config.yaml
n_layer: 13
normalize_top_k: false
balance_loss: 0.000674
balance_bias: true
lr_router: 0.000765
Below are experts of layer 5 (counted from 0) of a mixture-of-experts language model. Rows are named router (the router's row for the expert), gate (a neuron's input weights, with its number), up (a neuron's input weights, with its number) and show model dimensions 128-255. Each number is 128 + 24 x the weight over its row's rms, rounded and kept within 0 to 255. Numbers have three digits each.
Before each expert's rows: a language model's description of what the expert responds to; "gets" lists some tokens that make up at least twice as much of what it gets as of all text. This comes from a sample of Wikipedia text that the model never trained on. Tokens count by the router's weight.

# expert 13
What it handles: Sentence-ending punctuation. Periods, commas, semicolons and closing quote-plus-period marks ending sentences or clauses, such as unpublished., kg., carrier;.
gets: ".", ",", " and", ";", ").", "-"
router:185115113150166170101122091097123129135122118111078125125142087137154113137148135108112140163109156147109131120122127138108164132122138121126134116151123170123141096117151126083153132128168085102096169170094111153140125091111126133092146096141093150126130144122142144163126097128130123129121115108099126136159146112173124146104151158103155149141163130137163185135120160164082107109145
gate0:154122145111131151124137112119080148129140135120116145131125116144110136163099123165116118105112106134153175163135157121121120121134133141161134129103146127122115118121108132115124145136145138115101142149097155145152104113123161103127187137154137155060103176122131153125164099114120123112119130122139124154115122121132128122112126131146132105143112126125140126149091136066089132096172
up0:096145128172141097154137141140182095132114101130143148119129151105114114095112151108147144138113149112131057060166117135150139137123124140089113121161079131146127139138130135138154107132093125147166119133137115113115152145137126145135108119092129078189180100160103099130099131146137127143130123126108128107127132139101130133153128096100119118087120146150110135154142124166173119156070
gate1:141132126094177125154135115126096149134188160110123139129128140141145142116160114069122123116132099185110120152107126180130099116161131080133144134109137127153150124145137106113108135057149151130133133125115137125157126129138131164140164168132125179092100120098145083139125169129095117107126139113188121204135129138162139122125144098098118133147131118118143108100111077099138068087109
up1:094131111190144110123133154141132094138116169110151121119140137118098145151144120122122135131132156133121142128088149112142106170126087138113133143123123145076090138126112136159136118177109104123141136102131097128105113127154136114114132120097142090144174143146124165087136156099157110130128105130124139089126125127088151121136119170161093122070143063159120091137106155109122162208099
gate2:106154130106125095110153136138094109121159155127154106133146131129126129143131143157119150111083107094137134119120119131118117123163149139147100113116157127153115143132147136139164116148122140151100162132108144125078110183150091127130128100113134116130194115127079165109143170128104155131139127125150133148100124118094151106162129148096127112100120137139118089126125163094098137192119
up2:143148140157081145133154138153085104096156101125089128098108109134134111101132079187099121123119148085149122069128114117120128215140134163130130130109201092108100127123151076122182132148102091088131127151146148123160140103138132088131145087134127152135152118118174116126162155145136113114129130167116142153109148141104154118124137079135120116132093154153165133098128110143106142107177
gate3:146121091110147133166147144123104182160092145128126111089111166126112114115152131096171132104118123101089127163144176110145144118110137152137149106098157127152121119106152087124123126151134111130091148106116152133179120126123122107143108058097110126134092107167158171112158145159125144123068099166170133102140103130116121124158147150096124146187141114118128147110141136131176167122133
up3:105109150134135088116132088128140104124131173112146173092110131101155147115149135097125100123109140147153096129160128151092112112141154124137134113131113142190114146143098136128115143153149139162148105124133140149131098136127145201116138217127140136151116127090102089133147132128100103122103143160111125147139139117102095148125109115137120156104117130138123163148108141129149124143134
gate4:143114094158108119124141133126126117090150120143131151157117150109142129091126083152093115114147135098181105085137081124105143196132145190132138150120141122056115135155111100120155127139092119131148147103152144112153101143126160122159118102113117124152188124101154117126119128134146155138129108176081129084129133128102125153167111128145123114106119107151128147113137176129155113143165
up4:142104147112120125133119109101085140186145147157131163126126158115162127122109085154162108132158126120156126116111111107157154112106138134084182160135120102079129113128103075113154119122110112128119164149136146123158112113132170161126144117088105116122182122134140081117155092126129141174138101200090114111133125143121079116142131140176149135128100154101141123134164126134165122130145
gate5:102116170140115106171141129114109092154142141142129166125109148133123127099112151149159118120115122132154096092132159110170105153129084128119145142148099103089093141167114114168119135105112144151141098120144156155116092163148133103123171092072148121165147154154140083128141158125133122115167132153091132118148109137123178106132128117173117100068111133177138109109113116106139128144082
up5:157138107103110136132158136126152119178164186142139101135123094152133130109109145149148164151111141073127147132076139120124098147113120100098124136151166179122138118141088079140101127132111145128112151090137084153056131127110054116126126129106131101142125119100123129122082140158105113128165106135136113090120149108145122129118112093198131143152149133156124083146111127158131134111147
gate6:113119129096118151146114165158135099118184112115124149147126146124112128141142116157124121117139122116150093138115146105136106107104143149122102136155134081098123133091087121167137199180130138093144131118126153132121106139112123098113169096097134089126146143137149157136117127144138150130142157180103126077133123140125155137147140138108132109102097112143116098113137109124159117154117
up6:094114077093151145107086118128162127120190153134162155130126129110163140123109152111127141104145148075137164173117157123120122154113136123115120148117109105164157115109112121156100139175189122137130142115091102166140098153097078136131100159111117163149154131125141135121107120139113153133142138110163125080161129109170107137112119154122127159143134094095102080096176147134115113124104
gate7:150150138105158091102163148130153132164082113113126112130123126124098118133133161103122105089130132125148129096152151140172130097119102145123162134128127119107086131165093124151155111084107172142113104142125152121201153161189113115143146124099167152136128150123132100131155163146076130111114113128093137153072089128114154097124138107155118101092117156122126091136147092153127101128125
up7:107140112124155144121107138108118116137120131111187121112132137124133118116089152163118136122138127117091130135118088132142106106127123069146117169108122092186124144136145150107124125123153119165111136092077143104111104127118123133143115118151122164159150134139101153100133121092133157177135143108143129062151143123113133112127126156135110161142106119109112127145143118105134133180146
gate8:133134134135134133123121147138135147167165182136161145117161127116096149177084171134135135134109116127109114132091156167175098145164092116117141120125114154115105141137144128141106142132149130146119168107117128106128082168153138143140136091096149134142184146160087131159129148086108110122131120126149140092128106129143138101141106143124110116094142115185104116154126158078111169154142
up8:098123141101115118166141120139146131124174094074123117141129143121178137129161057151048147101149118147167126105138058158086153127126157177126118126147158116105118134154142149128122123141125111114140124129123143132174120119114145095121150131180132102093091099118166120094108131128151123153105140154123119103120180140115158161120137127111157080123128159121118151121151140196138087116134
gate9:078124145130117108150127156117098121119151084107166167144126154123119135150139160137111089101144103132103127108173133107130121148161107126153152132110146135160143149040120114169128156161141127139136115118132117147178101190143117170126102103094143146172120113122150135138161144085120155094087121123156168105140138146128147129155104115085101111113128123129136132116096123095116144153093
up9:127157102091137130131084159175151124133155088113114130132137148123146139100130170110092108095127110102115137167137064115108139164117175138140111149157109139127136142160110138143099139157150137157138158088141136135120084154108107151109094141152139124132117100119072156106078124100149148139092122117155173040158156117128143139146086149118138144142144121120147105155098134110137138147141
gate10:173149173110097128139147156162131075147134116113126136124159137138120132110086119121124081098094092147133140133126126140111117076150130174119132158114140132103101170100193087112110161141145164132172122087120147089110105112129132101138174123129154120118146113122164136081145150118156130118119137150155119134105103125090144063119106093149128076103132151138103128173122088117150107191118
up10:113133106112124129120103124134169127132127130133152127075109137121123111128101135135133137157131159068116132083182134110101143146123097106121134130125107154136167126153128083124142105153104163108109128090146113119105122142129110152146131126103123166042158140105109102120125125176141143126135117133136135131154118125116125128136138106146119125115116143140141109137141174129133124101161
gate11:136112115122145126073151109129101163155107173129106091126128105167114125110151150147081140140152104092126167119121162116114163114128108114102123130123157154114117120114138165099092120098128143137100111122143153139111149135129102137156129100166132137128143152133120124100109111127141112137148123130070127128135156128119142101142143119146154133168128110128152080100149129134117118149201
up11:134107099121153141094145109125062153162108124154123126126125127147115118125136160188079123154160103101143133120158145107131154115133112145109108169135154109103122111090116139132138138133146121126134104108119156152121145119138117137151112102143123175133178182182120107120110111138140114160169136141041159105133141125134146118167140139129126133147123055110131100118128164142125114149136

# expert 14
What it handles: Word-ending suffixes, of. Final pieces of words and names, such as or in aphorism, shire, worth, bury, aurus, plus the word of.
gets: " of", "us", "or", "'s", "a", "es"
router:144137147156125163108129136120134126153138159153087138111175116161137085161123136167114161132130168117111119146101050139070148132127139107106107168104148132173141143125117139113083140114118111111095181118090127150078169113112123116153097126120168129151083119153130090114136141100123128148163125127165062144153161131134131126123139134109090129124142130137092137128123176141149150127134
gate0:088105135190098151132101126060120107125135141113108141165063138104126130152141145133163142095131123107111134123109143116104111101142146102096137165201152115146089127140139122151134141125135135136117126143112166158123196097111094123150144105098140109139160113132145175192128144139092159155143096145109115136153160119139080138177149098106120142133119149133120139112131142095140104136099
up0:126104103134092145116082126088202132107159138112132114127095116094143142164134141124144168094155124087116145140099121150118102087123173086091103174147137127128134111172144147161099126129159152155111180098082164132143176122083094144140106147125125134134133105137131146156144139137136110166134124108156116147178156109138098142153134098122107142163133123108129114138148159122069111143076
gate1:139132142114112139100129145095088153138098147109134106148109101166124115113106129137155158113073126119119096113100156168134170108146118094197097148122119123132131112112107150126106130080086118131078116102096131123144145132104150135142142129107162120137150168155117156125111134121116099098131115105152113130106106147113122129115119109152137129167088136125127110087134138137159151156132
up1:129143122157128122103136165127116137112126117115083084147116103127118158122114129115170131114133138098124122140123125148157147128132095129139114144166141150154117096151167121093100149156151119117132160133106104126176133135152115128126139146176117132109110149114142146119113132101106091097165100155117054124133107109159150133101198091126139111144149135121123127136091105170140127132146
gate2:143122107139124086124130139142150119134126136128102124129110209130106080133124102154217130117123110088102169158139103104148113096137118116120104113098117113111198082128096153165138135111095160120120151140111124128120163154174101118172116127082138154113130154095093139108151155123071133089124116115112120147151115123090125149127146123146115124106137122118093124152130146121138174151159
up2:204114119117096098111120131111118111126124132120095204142102132125109107118112149130160128135112133125100142118095124114152147120119147135134122097175183146122128099114133136126155136084091129127089105161130109157126108121142105123150119103135117151121143142087121173135122155171128181081148081136120113132173110110111127126133142115126109159094131142134124134120112133081114134122130
gate3:139123152133124104125086118151155132172129138149115114133202111132131145089151092117126071144164126113144103170182080139131143129120142116165126118108090144131106110132102142134107177107143158140099128142080134116133125110154184136141134145120125143127104092137108149139135126091094093092124114098140115103144158129161143144135131139123111114149142165164139112123133081165086099147093
up3:116082162110090099144127186151132103160122170129081116133124133112126117143137099127150142148122145137116162129122147094159151087132146110136124130108113160142116119128098103160158089153093108094110168121121151098124108106148151154138112119122111148130192108114135112133100153116123168142140083133095135142101141129089100092108107099139129077113119123140158143097086139138159088149133
gate4:100101174196130134129127101117147101140172097126114150135157104149125139148104132134103175125117114132124145112125090108142144136177108145154141087132177121156155154140095144143128172104092093146131125148184135141175171126170118126131124111126118122102096141127194134137124114118121155146099127113153116124137101132120133126111113139129096164158124128128104098139131076128150104157167
up4:149156098067152119160144168153113121132109126108150102143110085093095114125135143109148102120126124132148101115159178137116115119136169132130143133145105156110109109116150093112138107127144180116120121095097153123086113109102151109089153122156107149141149146140111126128121160163118084084147152123102153109109131151122169126160134111134160102100157129147168161118134127119098142113108
gate5:103140126138131115135126124122126164138116137113155115128124129101136137160129148151169116100148110158107130212132113126145097109135116114131146113099102120179119144129152130192114132121190150136135135120069132136108137117134084146175100149108135158107132109132129114112141133114123128140129161100160119104163111131173103139135097142103107124113128089105115132157114134075157170156135
up5:153136146150156166167116159151168146140115123158122127116159098116106118116143093111135175172141151125096127113171130144087134164096116150099104115131151110118133132136138114116137152131099152118095150115115116121101157152107151145118172112104127069077110091109174102132095125099115148135164112168114130136131104154101142117111156125138154142114125119165112115126134116155138154125111
gate6:152120141124143097157145089135115116108132155125088125147135124146140125107136108075142103141116120138113107141119156125144120125116141133138185154116126165097159090122148108128128156115164116102133109146112123133159152127166123072118122125109140140130151161149091097161131166099113179093141097115127109122157114130128222125134146128153101124131161095123125116139106151124103114087095
up6:090119119172100125170123101088146104131106082106130139138098105137126115107111098140061142125088151182106178125137159139125099130141099095133084098122134130113125153144121186150103142097112169170136092132148091167141118108086129141171150123145120095103116133122132133134142151139120101106120171148144146140129157135148129132156120095169100086118128127149112128123117144109141171119165
gate7:130115147126140119143132165123143134160119141141148123078163119089144134129118109122132085114124093135142154134115116115130183100132168125112117130124120099137126165131114088129129133196171144144155145102112187125109105087130138142122149133134118149129123120144138115109138076159137125178127159187164141104129149131127126116159101162094140118122099135105121134140124117116142091150076
up7:085152144174134133116108116122118096118124075118169149113114119117162144136100162110143075122133113141108122121145127122141150118137166142165135120165121104114125134127109089095118092120147151093132119134144130124148129121158109133093142102140089147156148025129158139126156123132088122130109149162142103077136059102112106134155125168122133140085101153141156154132148132140109118131094
gate8:076079127142142147089110105123125127162112159150158126124129145150136131190076150153146132161109123126134159150118122154085142112126134121120129132137110132165155169099084150132110130097149107146122154123115132145100112158110109135142111145126151104109185084104142095085113079127157141157140111125143121115139101135138107141132098181109103115087088119087074115146174121127140144125136
up8:131121133161146130138140156135152141104137130091109134131168126192145127115155100128107117176126174129106095163129074154131148127142095131111127127124127166139125132121113138109099173128152143138115137128118084109166111110151090121156141115116118148147092141153175133145110121153097063102135151104130111144156145127157143132121147109139111138132136097124143132114091146160131112111101
gate9:145147130109098132155112102127124104153141148144175162139148107107099140141113148192124165127090120144112115119122134106143106144169101224133136122097127114125118136103114133189130137159084153122125114119148141112105130141117124109129153119117124141097137145093145176117161135156124145111135130119135114141104114077096106111117111084164117133108084112177134152137099146138135138135127
up9:121112125189165104132173158126121141103120112128081122126128099138138094135145115099100086120108108118164148118160115124118126130127124130155149135126158158123139146141116143040143109105103153132127142150144149129113131135164153143115144105143119130135124131157154102150126132166113115122137090146096140109096103173163184130138134147145120079134167143129137102130103078145122086102162
gate10:099095113098093130119138161126138132115077115112103120097102153136091126095140148135119130147097108131149155129143108130092127136127162133103126122121131093071123149100127157126111153123099139115136095102169106097130132147121131130126158131113135113144147089145138169115125096173159111136086128161127103124174101121093121092181125109156148094131124122144140157129148105176120131210157
up10:139113134123104093097097111134136123123091144143148150085144175082114130078105125156120116139127125107157140144111127133133122160115186124106122157106151102114125132131123166111127111129098099121115119121125081123144108154117141218143120157121110086159131088177091173095141100158157076150149124152154124133138121158118113138124146121155122122152148121135131122126175127135088117159139
gate11:114165160082103104174146167121145139122137167120114143122137166109140126112139131148133127134132148128114137125120153106077108112107137155130138151159131106158128144118121128154100123109173118165149154084103113147149134143078105107098103125105181124154162118121126136082123135119116146134149136157158151086156165149142084133133149129106135121166112137105109154116110128139144162137118
up11:113149157122102110142121138161124122129091138137141130158140135104118110100150171148134110102120151103138135116140123124127089155131137173124100149133142125144090175156112088195131138093189143151156132130088138172123052124119097103126119132128165077130149123134159159110093104177113151120127186153130181083137123155155117113126111123059151101124121129135128119152140117159155142145114

# expert 11
What it handles: Music and media credits. Tokens in album, song, film and TV entries, such as chart years, cast-list names, episode, video, and the 2 opening years like 2002.
gets: "2", "\"", " United", " The", " In", " first"
router:086097118091136150116129112136124127101138089121144198115138149148149136141141149127118087105119104147161148131110143132132127154178146106160162066121122122114171129120145156072111162158134128125099130123170132127119093157092144177099140137126110114122168148093147137154154094102162116121094129145131146127162099146148109158164086127122164133108154147133160137095131100119141126159157
gate0:139090134090164163142111147113119124153145143127115166122122143167129133136151138120117129100152117138122135095141089092117092089145146123162156156112101116158145110129131159105087175164141106164146109129122135121130094140073140146126114169112125148129131141101033105106150161081114114107049143117097149113118133112131131144107107090137123121161133159088127164134138125114149106152156
up0:124144132113122112121150102132127095182174146146142115126124105155141113123105132130100163133124146132097128156100150134118155171077132122123142131140130114095099134166124116143144066117137137092175111141104114153095145144143129115143113110135136142147167136143155135197093111177080135141149115116114110121157147130168119106158150174111147129099121103151132133095116126133094105116115
gate1:134123164129139141135137126133125106131108115104120141147102134170115094184136105132169118148147155162158138150117130121115142132117123109141131127112123105153114098095153111123160165148136137127156124121123162163128116119147148132118150142120107161145114173097132140135133087169120156106143117139095070163134120191147139141140123236134142134092138139151119108088110126125075113122111
up1:090080105098110102133088073139147142103144098095142157165107146138138163138121111127115097126128090187130129118107111136143107166100130092137084118117129160129164143108160143104134125164163112175146118127128145164170099115137133129105112159144101152151127134098110137126138068141139109166113104148107068119138148149139103128124083146136111170135126100125130147114116140127063118133108
gate2:089158112109105075110155107115147142153107087081127132157088133126102116134144104083138115137128091149153122131160131141127134092125126119151089105152122119132088165104124169114149136142149103117167142109138158180097088123124131142091127089149111115120131134146103120123110133100159152103173114157141136095158120126117111118129129113109125134123110126124163117090134139086152154128130
up2:168102114145137162128090151148113109102152156129142137101090139120160185063126145155141125116177148082111152137091124113143113145121136124137198174117152156128174108154122098162128129099152140122143124132115112124134128155130127101141136153087133137145086121117119134133154122135097118125099128125116129136119170177139194135103096154107096146155120140141128086173139133154099105139100
gate3:099124128133126110134159138138078122126127111134131153152123129133109097123102149148127136110141124104129142141088096145112137109117108114142134119098117124120140139114118185131124148147132122127163125124112183128112174208119081134132136137153142118133157163123102143154127160149101149138168110149148130135125128126095107118084135138105083123137111156118116128078092162149125136124095
up3:043116112173162129099132141145132144131126172096129115138143134140132145126103148110124177149143139130102123112134157165088132099155112128086166123159106141160110129120102118140130146141166174144105166117107106166120105112131139122124117121132131141118142119119126108102147086130041147123145142130132129106127087144190143142166113127102101109096186117058105071132173107118105110119146
gate4:094136110096078100152179145060124132130112155113142159134102172092149144145126158145156168090106142130092168154137147128150112112132151160127149140145110082106133124095128093139112111121182097121133090119143154119145101075124099100134117106070143087085129116151118134121150156142149138130116156114151189112155123163117104113127142113138134138111129072110143162120089142096134134192100
up4:154080128173110126147163153126140143150155137157109119166136131119111163069089107167130152130091118119118116117124114126108124159150060130118073092139133177111089132089097112100155147111147135110116151132092123136114121135142111121133072141096149134084153155170098156083091154148126132146128115126129108150102129146128114154137159118139136148123105144112111139135153133093143151153124
gate5:065140137143118154105093102121151065131172134139122138099117167146138116126097147145089104100198132142108128140125143097150112142141117088142139128151128120119165160118091124152130129136167084123191160118178135157178121112137099116115122144122126092149148127095191113178114100136159146145147143099121127134166124119117093152151136133129116136089132112112141131093127115114130093109129
up5:165113101110115098131154147144123194126095113134130102146123089114132142085069103134170170164065105110149139112134103183113128133087142121131079139147122122155111117119106135118139112120127149115091122126090115119083104127129151127148109126102087142143091122159086139082121163093117103127112086122147148102105114128139141082124149113097135120191091125139114126160135115142155141145173
gate6:131129154111128108109127129142143132138145096077121103161127117146141130092144115116121117088143075127114125106119102141096114092135153119129182118120139118170152147146153123118115110115164112132143115144129131149155161119111133142169124128094149180093135166142117110128096130131128177167147112123124140125130131113129161123084101146116100128111117131123134090138083098076201068152152
up6:134124149110142124167099144069134151108132141191111149125116110139137109133103099112122168138113135147150119143150101137116146123139122156156045123142095114126167134131087143135117150132111139111121151086093150141061112157143105119083117105160126133167117122131152078137159133120153120110123142120145129110156163129088104146153157167146092151151124132122130157153194127170121127101105
gate7:140113119158133166119127149090163140087126089087119109144146152108123114153127156152133180147126124141110088133154133105092101116180103152131120091078094138105112136140166127156126185119119109150133083111094089117131125153163126127156125131172124162093115123135167157115138123151118138111086143139107156147109154157124138118180172180158126146146116145116124079123130162112141160161099
up7:133130137142145176140114125130157131082133114129134134144090149099165158104112225137114124119135146133138130099132164131120116131155181120165111058124164114099121138137181099089129079152154114129128099117117119140128141116146150136117145163134145092089141142102106162133108123168151099162115128118118164157109136102115097122140120163166137167138093171110121110107124173109141111140127
gate8:172180087154133119147131137123136110108116094106111129122076119115117124068109135137139126136147119127104115115168150134130122171118153175083181099128192127117100124123164136141114136123145151143144136111134108103133119090127076120147077126122092148130119167117126106120171139090163102122154173129094154155126140100144158131146136134109137125143127132096140128137083162123110156133123
up8:126107137126128189130103137135107118123120089146125101120151132150082098139094122134143100142131150129175097041181134139110162139134086140098105116138111162125103073073118134116204119152105115128146103122113142125143117113136145145109137108145124111110119121077113094147127108089111131122104092155114084105123125130126137164097127134169104141110131109162141148135179105149079109128137
gate9:128148095130103162139121145076136172106109142129134143160088151120147100099101130114114104127110138102120093105135184120144115130080145090153125136123096089118123143148167117136163129109139116126136112102154102109149126147139162149153127147120161131073127116075141124123103160107093111103155105088127116135152165115109131136112120103111125155134138121145128132154117154104104086119110
up9:123169110130128167115117159163148150125086161155142108115173107136180120127160132070108101168108140156165120091144144123131133131099182133128085111090089114073106139116098103154165147139121097169151112155109093135103115081138170150116120095133118166135115146139093098151151139125107117117142141087126103147124155100147119120131113137085128123141133091147133113147112160156119127153065
gate10:122127110104139111109201140093112101100108132130100147120112097161224165145122147166113152163100131138128143138100090146101126143136122110107115187093105131167168181110144136104102131116112154136130112139139141089125129141122161102112103125139115122123107166117151094129121144150159149112115150113108157144131110101134113115124128108110122082115126159149126147098151134138135126116151
up10:095096163112158104152068134140153139165123172110160120121144148130120116124119119117177139116141132121126126158145166141145127133114096134120119161125141130127114096119078127151155122094138116131113117149133098134166093154136112164150106128101136123106143073131110143134097115135115148121137070106094100127139127127016112112113112156168130168094141140122124128139138164140107162108139
gate11:149106098119109092128136179089113109111116142070145157119110112111152103143166102115148115120174108146162121137159103113146096100115118124106105140078141119081130160109112160148108122105159104148094126128129142116157150094155170127123099105120078086123123084147107170128128136125115128090112128146178105058147119136104123109132099122133121121129120151143134123144123107125144151113125
up11:148079099105064100127137161119117117123088090120141156117147138119137155158111112138142111110181111148162148135125117125177091124122096131098133091102122090102113122098093127157117110138176113160145057100107123148116130149131155154129112119102111115104125113126123141115140108041144135124107127174177122096094117130124101133149071121116124110110117177120131129138139136145105142072123

# expert 1
What it handles: Table cells, name fragments. Pipe separators and digits in wiki tables, plus mid-word pieces of names and words, such as D-ed-ication, P-ing-ree, ab-stra-ction.
gets: " |", " |\n", "0", ";", "y", "ed"
router:136124149109126113123122183142134095149179109121107160116118141117130102120091114165129104110161135107125133146173128121133118154111141187094124128152147116142102167138121108151159125125171098101138145123092143125154088153112146115113144097125125145138137147152178117090130108147160106152141127177107146085140135128128122139127105113133105145119120118134105144171138098138130114122089
gate0:141132104123119098177117167135115145140145123135144147159120088145140105083086110111119139140091091125144092096174101093097110143138127134154135158151132119180131119125083137154137151111110175112120172163181101124140100094138141121119140124120148139135138170128123136164100130119091134129120127118115149133112123143137159135161128149159127100154110164159137119157117146161124148134122
up0:134147124139122098168097147134116120121140131157146125129122086122121105097117116139160114099101089151135121101180129086151127142117112171124128135139121126142102113117053113159151144130154173126127149172193101114176084129145122119119136141090130119139131155107122118154080118147074125119146142116141187189116099101158145140143134146152104117154135138137104106135126127165127179103128
gate1:141155141090132111104158089170139104129080132127129137159139132120136120137127112172165077122133145143113141118134125155139092134151112155099140140090103151144131147124132134143134112083137126107157107144017159129155143154179130104164131140118158153165156139101109121128143124148115146111196122119082135108129064155111118141127159142123135092130126119145144101114121127176109145113135
up1:154110079157103131112112167084149154086136132138147112121143113135120145137128137086122162175139119126141135125097113133069160175120155118161146118142158094123110126144136128103116134129081107158101133141159096144100113100091138117100120105157095130101095106134153141154108116105149127128091091159155118147144153090191118112146159108121146137132142124156136164112143155108162125132145
gate2:149144144142103118117142089121086083144144123099149143122160098144127085153149155190115107156131132099104098116136092127110157138113143130157140114106123124163132162159095123111149158092142124095147150148144131117153107118136159107156117125123122133137100164128139125141143127103111165118115096139110129132072153093139107168129122127142142119119129155092138115145138092157136173126117
up2:147111119138128158131147127120130136095110110123026126139107102153090148107143117095138140152121137171147126118116174112152120105139117137112139076143150145143110088092178136092146153155113119130099113151140129139102136129126098120121132097154147137120111091131127140154116131159136066091150121096125120147174144141146159107123151133121141102188131131171152130115140140119103078124146
gate3:146137109104118144103130136159119058100123147114121173135090110136128117122118144070119193126140132129101142089134107120106150187128157140149152085156127159131157122125064107144097125076113117152140111158122127176110110110097090080098125145118114126119140153073169116132113128165123097094106147112103167132162130114161110146161109145107145125109133088160095124162135115130138145104130
up3:162146120108146148133133160168141138053144174145151157122112148127160138133114173093121172119137136098093151116119115114135118152105128159145087090140134150125131148113069118179109096151142113125148100109086120202088061124105097121122113126136109095138165122106136139113145140164114102107132159130131135136150146116144102111119091102098113123143135092121135090152095126145111161098100
gate4:114163151102153114127130120116133146139092143117124106151123101127157150139080107130150111118072140152127120128095184142173149083145165083146105123108120118098148144156124154121162104084136128177128133160094121123135164126102105117145133136111164136131140151176115084098091151165117104137132140120092148122105125147142128091118146127141082141141146132122110108140143051121151093135135
up4:153126114099086144125161155163128105099162083155112174129151120137142131118121157138097146118133116161107101102139109109123120142131088141131168101154102107130115140127108115117121128150120139094097157110127088081126105138133169151069110152146119142138165123114104090169178116164155116124129125152136097170116144197110131133177113144121135104086151148127124141116104155106076116167185
gate5:110136122124135111121163145128113130107125081139143147132126126112101137087094143141103094134121114137073140134119123105109143122144144075145152131137114109142146141097079106114144128109120143110161136149156128128089139145118135083128130075139147105156130163075112158142151126136112133138137106124152111085144132128126150118155107136136142095141115140121119134142114086130105139137163
up5:161174141138103190175088132072108144085140148115123116178148139132150108143160153144160173140122153131158106128144152164110140108109115120129120151104119163133083127104160122133081153146131146096095097121116124108127127083126123169164114143112139113089101121124145130099139149116139104121108127140125124176108121104173117119059146101147113143147156099114114138126128140131135160128108
gate6:127127082102155127136104142155108119108117163133151149126128123089137109091151134113157142103136141111147175124162108153101117124119146133127127117123174153163104130056156140144125116140157150095115119118134116158129128134116093154127149120148129130103128072082105116120110104145128117145123164175119125168155112112105097118118127117123148097164101109158134111030103108122150113126133
up6:147120129113137120120074128146125137130105143109121077096151092121103120098131107106114187139164149120152142141091127176148092127099139134112121157114122171136113150144118112130166113118141112157141116098106085115105105131129100152161109165115115110140117126100132135168094149131147128128142141126104157141142135110121127095138113107110118112144134158132136088090180140107137118071117
gate7:137141118114140143159131154107160096115100137124135084123108150141098121112118123191138112145112140141165135144146172116106109134115157143135146145113117129128134134141159082152085121127162129062102120152117169124138121109136142098112140090088139106102149255143122118140147146124129168118142185145094158133149103139132169116149108094141143132146115098127113105119142138140140127130132
up7:152142123113154129138128127082151131140119172128132095102103136121069147110116111127131146137131135170137144152142163154144110128127162094124144160136107132112142132122152133151098102136166092077092136146113153148143120127127160137113128096095165134116148125150113114123149158129157116142119182103085143100122120140127164113133091145141112171142080100099104140160144142130143093145126
gate8:166150089108129139151128122127095134124069132072122165127135132137110148121151145107164100147131170119124148099093121166143144102134150136141113087090130122134115109114088093126148106136105152137142096145115165132162132082114139118065176103181098109103147089152084142134154154136133104135144108132088110122171123110151113102096120122139126104111099142180174138113109122121113131118125
up8:129093101105085161125139120134140124125133095129128117133134143172128126070152115125105121128141076131119117121126136096132142129115089091139177143123093154073124115143165159125145142124117144102101080113199125097120132160134120131145112127117161134164127158089127103155117148123127159108083128138136143166097150166101168130170116097135158127122131121138118108139129106154143090078167
gate9:165153155116143126100119067162115116127087146114101131133102122150095126072105116116117114110119141137095146118102130133174135168138141136135106096157161186100123124151129111109103114104110129144106110141097116146081113143154130093120173135124155123127130101127080146122140182127114114115148130143155166162156103101132123087148117072112144124100148155178129152097120140124098156123137
up9:112101102157132130159146145103121129123174113120155153128177112189135115171145150136135121157154110127146105146151129142071130095128132100136167135093102086138128095107139148122162154136148144134173143127162133121155153111112110143130105111145099111132125165108172128157104088122113147129105144100116096105099155165135131172133135196136123133143112090100130114161134103116122111147126
gate10:127182158100093122170107123155139145116148096099129158162107131123135122152162114152107107127132087113155084130126144116089112136156135144144112113115077108176136147139185110113112127127091115126112133139181165125102133120139153102136176133122116135129135124135128122117117127119092128104107113160133159135158131159094165113110132114094146117155115137114151152112126143110155161175118
up10:102138140109127123151088118147149123110126068123126158154125121116132129118133143151076120116151101136138098124140142104107119135156141193123115135137082141154109171162163126119124120143163113147150140161151166111116136107128156082096176109161074108120132111150123127133091090137157140127139108149148157120150143147119118100107105142104170129151119157110142135126120076114162124183108
gate11:107112142141143129087149139178100112152134125071175149126121107150159092161146095109129116128117108132126144124123128114127122133131152177104095153159140129144118154119093150124108132098127109174141130102103120089142088102171138102087142127121131103093134131170090195114133123073122112102117161092126142129117140072131130087123116124103157128138084130149172144166127091168144107131125
up11:145116118122116095120154141155140123144111111122161146126110111166138113163131134133100113142110098142135136122168167128115137136088140161117084102168111110148123135125131099155072141155145113152112172109135101140139087115152139126073141143132113118125120106173108168107140104118144103124135131159141128083129126081166137118117089101087111091076090100145149162143114137152124100106148